python train.py --n_layer=8 --d_model=160 --n_experts=16 --activation="squared_relu" --router_score="sigmoid" --routed_scale=1.0 --lr_router=0.000675 --norm="rmsnorm" --norm_eps=1e-06 --optimizer="muon" --lr=0.00161 --beta1=0.95
Below are experts of layer 2 (counted from 0) of a mixture-of-experts language model. Rows are named router (the router's row for the expert), down (a neuron's output weights, with its number) and show model dimensions 120-159. Each number is 128 + 24 x the weight over its row's rms, rounded and kept within 0 to 255.
After each expert's rows: a language model's description of what the expert responds to. This comes from a sample of Wikipedia text that the model never trained on.

# expert 2
router [154 139 134 132 133 131 148 109 141 176 114 137 169 134 106 170 132 114 105 145 147 106 146 126 121 131 148  87 162 139 119 176 133 123 135 175 138 145 142  87]
down0 [159 130 102 124  91 182 136 142 134  91 145 134 107 157 145 110 155 131 170 104 105 100 109 120 104 147 153 150 182 116 161 161 104 132 119 167 100 106 142 137]
down1 [129 117  87 142  97 135 127 148 123 130 136 106 109  96 148 131 119 132 110 118 136 171 148 119 164 119 143 127 145  76 128 103  80  80  97 113 113  89 153 155]
down2 [108 145 126  85 134 116 100 162 106 155  81 125 101 152 147  96 156 150 141 143 109 176 158 134 126 127  82  97 166  70 101 123 120 154 152 139 159 112 146 152]
down3 [ 97 160 118 151 111 145 163 152 151 149 139 135 102  78 125 137 175  76 116 144 153 144  70 108 157  84  94 120 110 128 120 153  69 142 121  91 142  79 110 153]
down4 [166 156 129 106 125 121  85 128 138 120 105  93 137 135 117  99 156 108  86 117 124 100 140  88 133 116 166 100 122 132 145 181 104 127 118 116 180 131 142 159]
down5 [125 124 120 135 149  95 127 164 154 105  81  81 119 139 111 132 152 127 101 118 132 117 155 128 121 139 162 126 128 105 134 123 128 121 149 134 108  94 149 137]
down6 [166 114 135 109 154 136  97 142 103 150 109 143 122 114 121 119  90 147 131 155 130 146 103 150 102 111 131 158 164 179 121 154 140 108 121  99 130 135 147 190]
down7 [133 120 115 120 146  89 131 126 129 106 120 158 151 128  93 118 160 168 124 123 130 154  86 165 141 115 133 121 134 145 124 143 108 115 110 150 150 110 114 110]
Description: Single consonant letters starting a word, capital or lowercase, after the, a, of or hyphen: c in council, M in Municipality, D in Died.

# expert 12
router [155 115 152 154 154 108  97 129 152 169  97 118 175 149 143 146 131 119 162 157 121 133 113 118 130 139 130  59 163 144 101 111 152 135 148 108 147 135 108 135]
down49 [113 139 149  90 130 128 133 146 163 124 154 139 113 153 114 115 138 116 137 117 134 135 121 106 140 160 127 162 101 132  86 116  57  75 118  95  96 122 172 116]
down50 [151 110 145 136 120 101 134 126 128 140 121  54 102  89  97 170  94 109 133 137 175 143  95 121 163 105 112 101 123 180 113 155 139 131 125 132 131 129 100 122]
down51 [136 132 144  96 156 143  90 141 118 151 166 102 160 134 115 180 146 119 109 162 145  86 100  86 140 146 144 139  97 142  95 103 111 150 155 123 190 105  82  87]
down52 [ 94 127 117 130 131 122 114 109 159 130  88 120 113 104 117 115 182 135 117 164 127 153  91 116 127 130 136 124 134 140 119 117 104 124 105 140 111 160 133  99]
down53 [106 136 162 155 141 138 116 166 119 109 122 133 142 139 147 158 141  97 127 144 146  99 126  94 102 155 115 116 109  97 162 134 149 174  98 150 140 158 110 128]
down54 [115  97 121 116 112 123 101 114 140 160 130 104 118 138 155 159 124  91  81  92 152 102 106 155 167 129  93 161  90 163 125 179 166 126 172 129 112 136 115 132]
down55 [124 132 124 105 104  86 117 117 148 112 160 163 148 137 104  93 104 149 206 149 119 131 120 115  84 135 122 109  78 165 144 179 172 111 127 133 128 103 142 111]
down56 [146 118 124 141 136 110 144 180 132 107 145 136 136 119 116 150 141 139 163 162  78 130 108 108  91  89  70 139 131 159 129 112 113 113 141 105 131 143 123 165]
Description: Prepositions and auxiliaries after a verb or noun in running prose: of, in, to, by, with, was, is, as in name of, one of.

# expert 4
router [155 121 123 104 152 117 149 131 120 121 146 160 127 143 124 115 116 126 106 135 113 151  85 130 152 130 101 115 151 118 121 113 147 136 155 133 132 128 111 146]
down0 [117 127  97 117 104  91 131 143  86 101 126 139 116 157 135  93 119 104 148 106  99 102 132 142 132 138 133 119 144 108 122  88 123 122 146 127 152 140 138  83]
down1 [145 116 119 184 114 145 127 105 175 133 177 150 149 136 180 153 121  94 157 134 137  93 114 148 142  81 132 131 143 135 141 121  79 114 126 107 150 151 123 128]
down2 [117 132 161 102  89 139 139 130  67 126 123 125  91 123 143  93  91 165 122 144 134 163 123 142 128 129 145 155 118 169  88 118 147 135 142 164  97 120 110 168]
down3 [126 120  72 168 129 169 102 106 164 151  87  70  95 151 139 159 106 114 146 112 133 140 167 106 115 129  99  94  73 133 106 162 129 158 172 111  88 106 102 148]
down4 [109 154 116  94  97  94 156 154  94 101 151 131  89 192 134 129 149 138 119 164 180 119  99  63 157  85  96 133  89 113 146 166 102 119 111 132 106 134 151 110]
down5 [127 159  92 169 112 149  96 122 137 129 122 175 145 129 130 112 145 150 115 163 112 143  92  96 137 156 129 122 104  94 110 109 119 132 108  76 116 168 133 107]
down6 [107 143 112 132 158 134 168 142 134 146 110 102  93 106 140 123 143 154 157 176 120 108 117 135 104 107 113 146  93 106 114 131  95 103 123 147 145  64 127 161]
down7 [150 119 154 114  99 137 126 135 137 131 157 145 131 147 143 110 148 114 138 146 115 128 114 160  97 134 138 156  82 130  87 113 108 110  99 147 119 140 159 163]
Description: Word endings ed, ing, ly completing verbs (reported, going), plus the article a and words like first, one, two, only, more.

# expert 0
router [130 150 128 111  95 117 105 156 143 109 148 120 139 171  89 138  88 108 104 105 138 147 142 134 159 144 165  78 135 150 104 105 113 124 157 131 127  95 142 124]
down0 [126 122 148 160  72 113 174 101 145 121 129 140 132 141 111 168  98 137 127 120 102 147 113 167 114  91 113 108 140 117  94 126 134  94 138 138 179 104 135 119]
down1 [141  92 146 101 147 151 162 154 135 128 141 103 164 148 102 131 164 146 143 160 139 123 155 130 129  88 143 152 111 128 125 132 102 120 116 126 155  88 104 131]
down2 [ 88 107 159 121 153 126 137  98 169  94 111 132 174 178 120 132 141 161 142 125  91 126 154 137 119 160 132 148 142  83 155 100 111 160 136 157 124 137 169 110]
down3 [128 147 127  98  94 133 126  93 125 121 132 128 104 135  91 101 125 118  99  94 177 138 130 105 134 150 113 141 107 130 114 130 119 147 165  11 158 104 142 111]
down4 [154 142 117 123 111 111  94 139 169 134 141  92 163 151 127 118 118 104 108 141 104 110 143 126 122 112 160 149 168  98 102 178 145 115 125 145 115 113 114 101]
down5 [120 130 132 127 101 147 117 111 110 106 162 120 106 115 148 129 116 154  63 130 158  96 154  93 103 122  94 152 145  95 130 147 118 154 138 159 106 147  97 136]
down6 [117 112 164 120 104 137 144  91 122  97  63 131 116 105 116 158 146 121 125 165 146 118 165 142 154 119 126 132 122 120 166  69 121 113 127 157 119 111 137 160]
down7 [125  97 138 128 149 131 132 152 139 117 129 157 111 117 138 115 122 137 110  92  82 107 124  89 140 175 145  72 129 134 117 132 104 151  78 120 120 106 145 168]
Description: Word-internal pieces like st, est, ir, ig, ad inside longer words and names, as in İstanbul, forests, immigrants, Admiral.

# expert 15
router [134 139 157 108 108 136 113 117  80 204 138 121 123 121 112 170  99 141 136 110 157 139 112 125 169 141 118 104 137 150 149 147 186 138 139 134 125 154 139 159]
down0 [109 158 176  97 140 124 185 141 164 117 125 140 138 131 167 143 124 145 149 158 125 123 158 122 143 146 141 146 142  95 115 103 110 154 114 149 112 131  87 126]
down1 [137 127 150  90 139 160  93 122 117 128 117 133 123  95 157 142 112 126 131 127 132 161 125  96  95 142 103  98 128  99 131 161 113 137 117 147  98  97 170 153]
down2 [129 103 138  99 112 166 104 135 126 113 115 148 126 124 133 115 122  99 120 111 126  69 114 127 157 155 119 141 164  80  96 148 109 112 124 133 150 146 141 123]
down3 [ 84 130 138 122 149 144 120 130 165 151 126 140 181 114 154 158 105  77 103 148 123 168 151 136 143 111 149 143 141 150 168 160 108 126 111  98 122 124 137 158]
down4 [144 139  92 134 135 128 138 107  94 125  99 126 192  83 100 153 129 113 116 156 146 120 140 150 145 107 100 108 173 138 122 107 153 176  77 140 148  92 112 132]
down5 [126 167 178 148 142 190 151 135 131 141 111 149 155 146 114 102  56 127 117 134 114 163 112 159 139 103 140  97 125 151 111  84  57 102 136 123 106 113 180 169]
down6 [ 87 109 115  86 163 110 149 151 119 129  89 178 169 121 124 158 118 143 163 126 127 106 163 116 103 136 116 127 132 116 114  85 148 111 111 129 159 100 180 167]
down7 [165 126 138 148 104 134 130 115 126 138 198 128 195 112 159 167 138 136 155 137 140 120 151 117 129 125 155 164  84 133 140 155 148 158 127 136 143 109 103 116]
Description: Single-letter pieces, especially f and a, ending or inside words and foreign names, as in Düsseldorf, Defence, Labuschagne, bronze.

# expert 7
router [122 109 108  87 131 104 179 146 155 145 129 126 154 107 144 149  93  98 158 105  85 117 113 111 123 132  84 114 138 176 126 117 146 135 156 125 147  98 110 107]
down0 [111 151 141 137  93  71 145  89 126 109 151 178 106 160 138 131 115 131 138 118 144 136 140 156 157 158 159 109 115 114 159 199 112 136 119 131 122 135 141 176]
down1 [123 128 167  73 129 130 122 132 130 135 103 165 145 131 146 129 149 130 118 133 137 107 129 138  77 151 118  96 121 124 139 124  83  87 141 158 178 146 144 142]
down2 [115 151 120 135 122  89 119 119 159 115 127 137  67 101 114 157 146 107 129 116  96 116 151 143 157 162 106 136 129  98 153 110 102 145 152 130 142 130 159 116]
down3 [112 156 111  84 132 118 147 143 148 116 117 129 101 127  86 140 152 131  94 167 141 172 116 143 116  81 113 125 119 159 101 139 113 107  97 136 114 141 120 148]
down4 [123 105 121 125 131 107 135 110  88 121 132 125 153 101 116  99  94 124 150 162 151 158 124 115  94  71 129  54 122 195 122 105 125 124 120  98 174 153 123 150]
down5 [146 126 122 154 139 145 193  99  91 113 105 142 134 165 128 150 172 117 121 115 108 148  77 117 138 111 154 113  92 119  71 141  99 127 126 149 151 137  87 129]
down6 [133 105  97 129 118 116 122 172 125 141 121 160 103 135  92 113 105 112  89 147  97 105 117 148  84 110 101  90 112 139 116  88 136 113 133 121 113 137  72 104]
down7 [130 126 140 188 154 117 160 116 129 148  95 141 126 104 149 139 105 122 141 154 133 101 110 131 148 102 172 111 116 141 112  90 138 115 118 168 169 107 143  97]
Description: Articles and sentence-starting words, mainly the and The, plus In, However, This and == headings, after periods, brackets or of.

# expert 1
router [134 132 104 126 121 121 112 108 145 108 145 132 147 173 147 134 121 104 134 127 164  78 129 126 135 122 154 119  99 161 129 151 146 117 155 149 182 141 157  99]
down49 [146 132 117 133 109 118 124 122 134 195 152 131 153  88 134 111 167  90 178 140 145 135 116 140 148 145 119 113  96 130 129  96 160 121  70 133 118 122 118 180]
down50 [156 113  75 152 144 158 116 102 136 143 145  95  90 114 111 123 127 164 113 149 125 108 183 128 154 101 122 150 144 178 166 145 117 100 127 149 120 125 128 152]
down51 [163 118  90 125 164 130 127 105 149 118  69 139 103  87 174 128 101 144 127 145 159 149 126 125 132 126 127 151 159 139 123  79 112 142 123 108 185 114  96 146]
down52 [151 136 141 140 148 130 101 142 117 140 129  97 127 175 176 109 149 156 139 143 172 167  89  77  93 126 101 155 111 149 125 137 116 115 114 154 147 120  87 155]
down53 [155 113 121 165 139 100 127 142 127 118  98 161 106 132 160 111 141 104 163 135  72 156 121 110  97 105 159 124  98 126 115 144 128 149 140 119 112 111  65  87]
down54 [147 134 151  97 139 151 140 101 118 109 124 152 138 167  95 100 116 121  93 146  93 119 114  89 139 110 121 120 111 132 123 172  89 132 133 129  87 149 181 136]
down55 [144 154 141 123 154 151 117 151 100 159 129 154 110 127 127 134 114 126 169 146 140 132  97 127 111 150  76  99 139 122 125 106 160 135 131 106 154 144 176 151]
down56 [132 110 109 117  96 144 118  90 137 182 106 132 115 101 129 110 112 137 123 143 150 166  86 120 153 123 108 116 112 115 109  81 149 108 174 136 166 120  94 160]
Description: Final suffix pieces closing common nouns and verbs mid-sentence, such as -s, -ation, -ists, -ity, -ers (consists, decisions, member).

# expert 5
router [171 155 132 130 112 145 100 130 107 100 113  83 135 140 149 161 113 122 147 145 159 142 122 146 146 135 122 125 134 112 117 102 123 154 134 141 130 126 142 141]
down49 [119 114 134 146 130 138 132 185 139 133 122 134 167 147 138 144 183 145 144 144 114 123 140 132 161 111 104 133 123  85  92 142 113 125 172 132 124 141 136 147]
down50 [ 84  95 128  79 127 110 110 121 108 104 130 145  92 156 139 134  94 128 172 102 141 146 129 186 144 146  76  73 141 123 137  81 122 129 120 139 122 142 105 113]
down51 [143 116 108 124 120 127 130 113 109 156 129 139 157 123 104 114 142 124 143 111  94 170 129 146 119  70 124 134  91 124 123  55 108 127  86 138 120  87 145 162]
down52 [104 142 167 151 115  79 162  96 148 120 143 135 146 103 112 127 147 132 180 144  85 165 124 112 146 167 129 165 135 113 121  98 139 104 139 157 132 130  81 133]
down53 [160  90 138 119  92 149 129 125 135  88 144 181 144 153 136 145 134  93 119 153 143 140 139 147 115 146 110 116 137 104 143 124 113 156  94 108 147 107 132 105]
down54 [162 154 155 146 142 136  82 117 126 156 101 154 183 130 162 151  91  99 105 103 137  95 116 147 148 145 130 148 162  95 129 101 140 135 156 120 164 111  85 124]
down55 [156 113 129 114 115 153 157 153 137 180 150 158 120 169 142 100 132  75  95 108 125 114 125 140 155 106 100  76 150 111 163 132  83 144  98  99 129  79 136 121]
down56 [116 127 117 106 102 103 142 172 125 116  88 164 107 125 148  93 114 144  99 122  86 165 134  91 150  99 177 116 113 176 162 160 112 129 134 162 101 152 123 149]
Description: Closing -y pieces (autonomy, Navy) and whole nouns for teams, schools, albums and cities, often in names or table entries.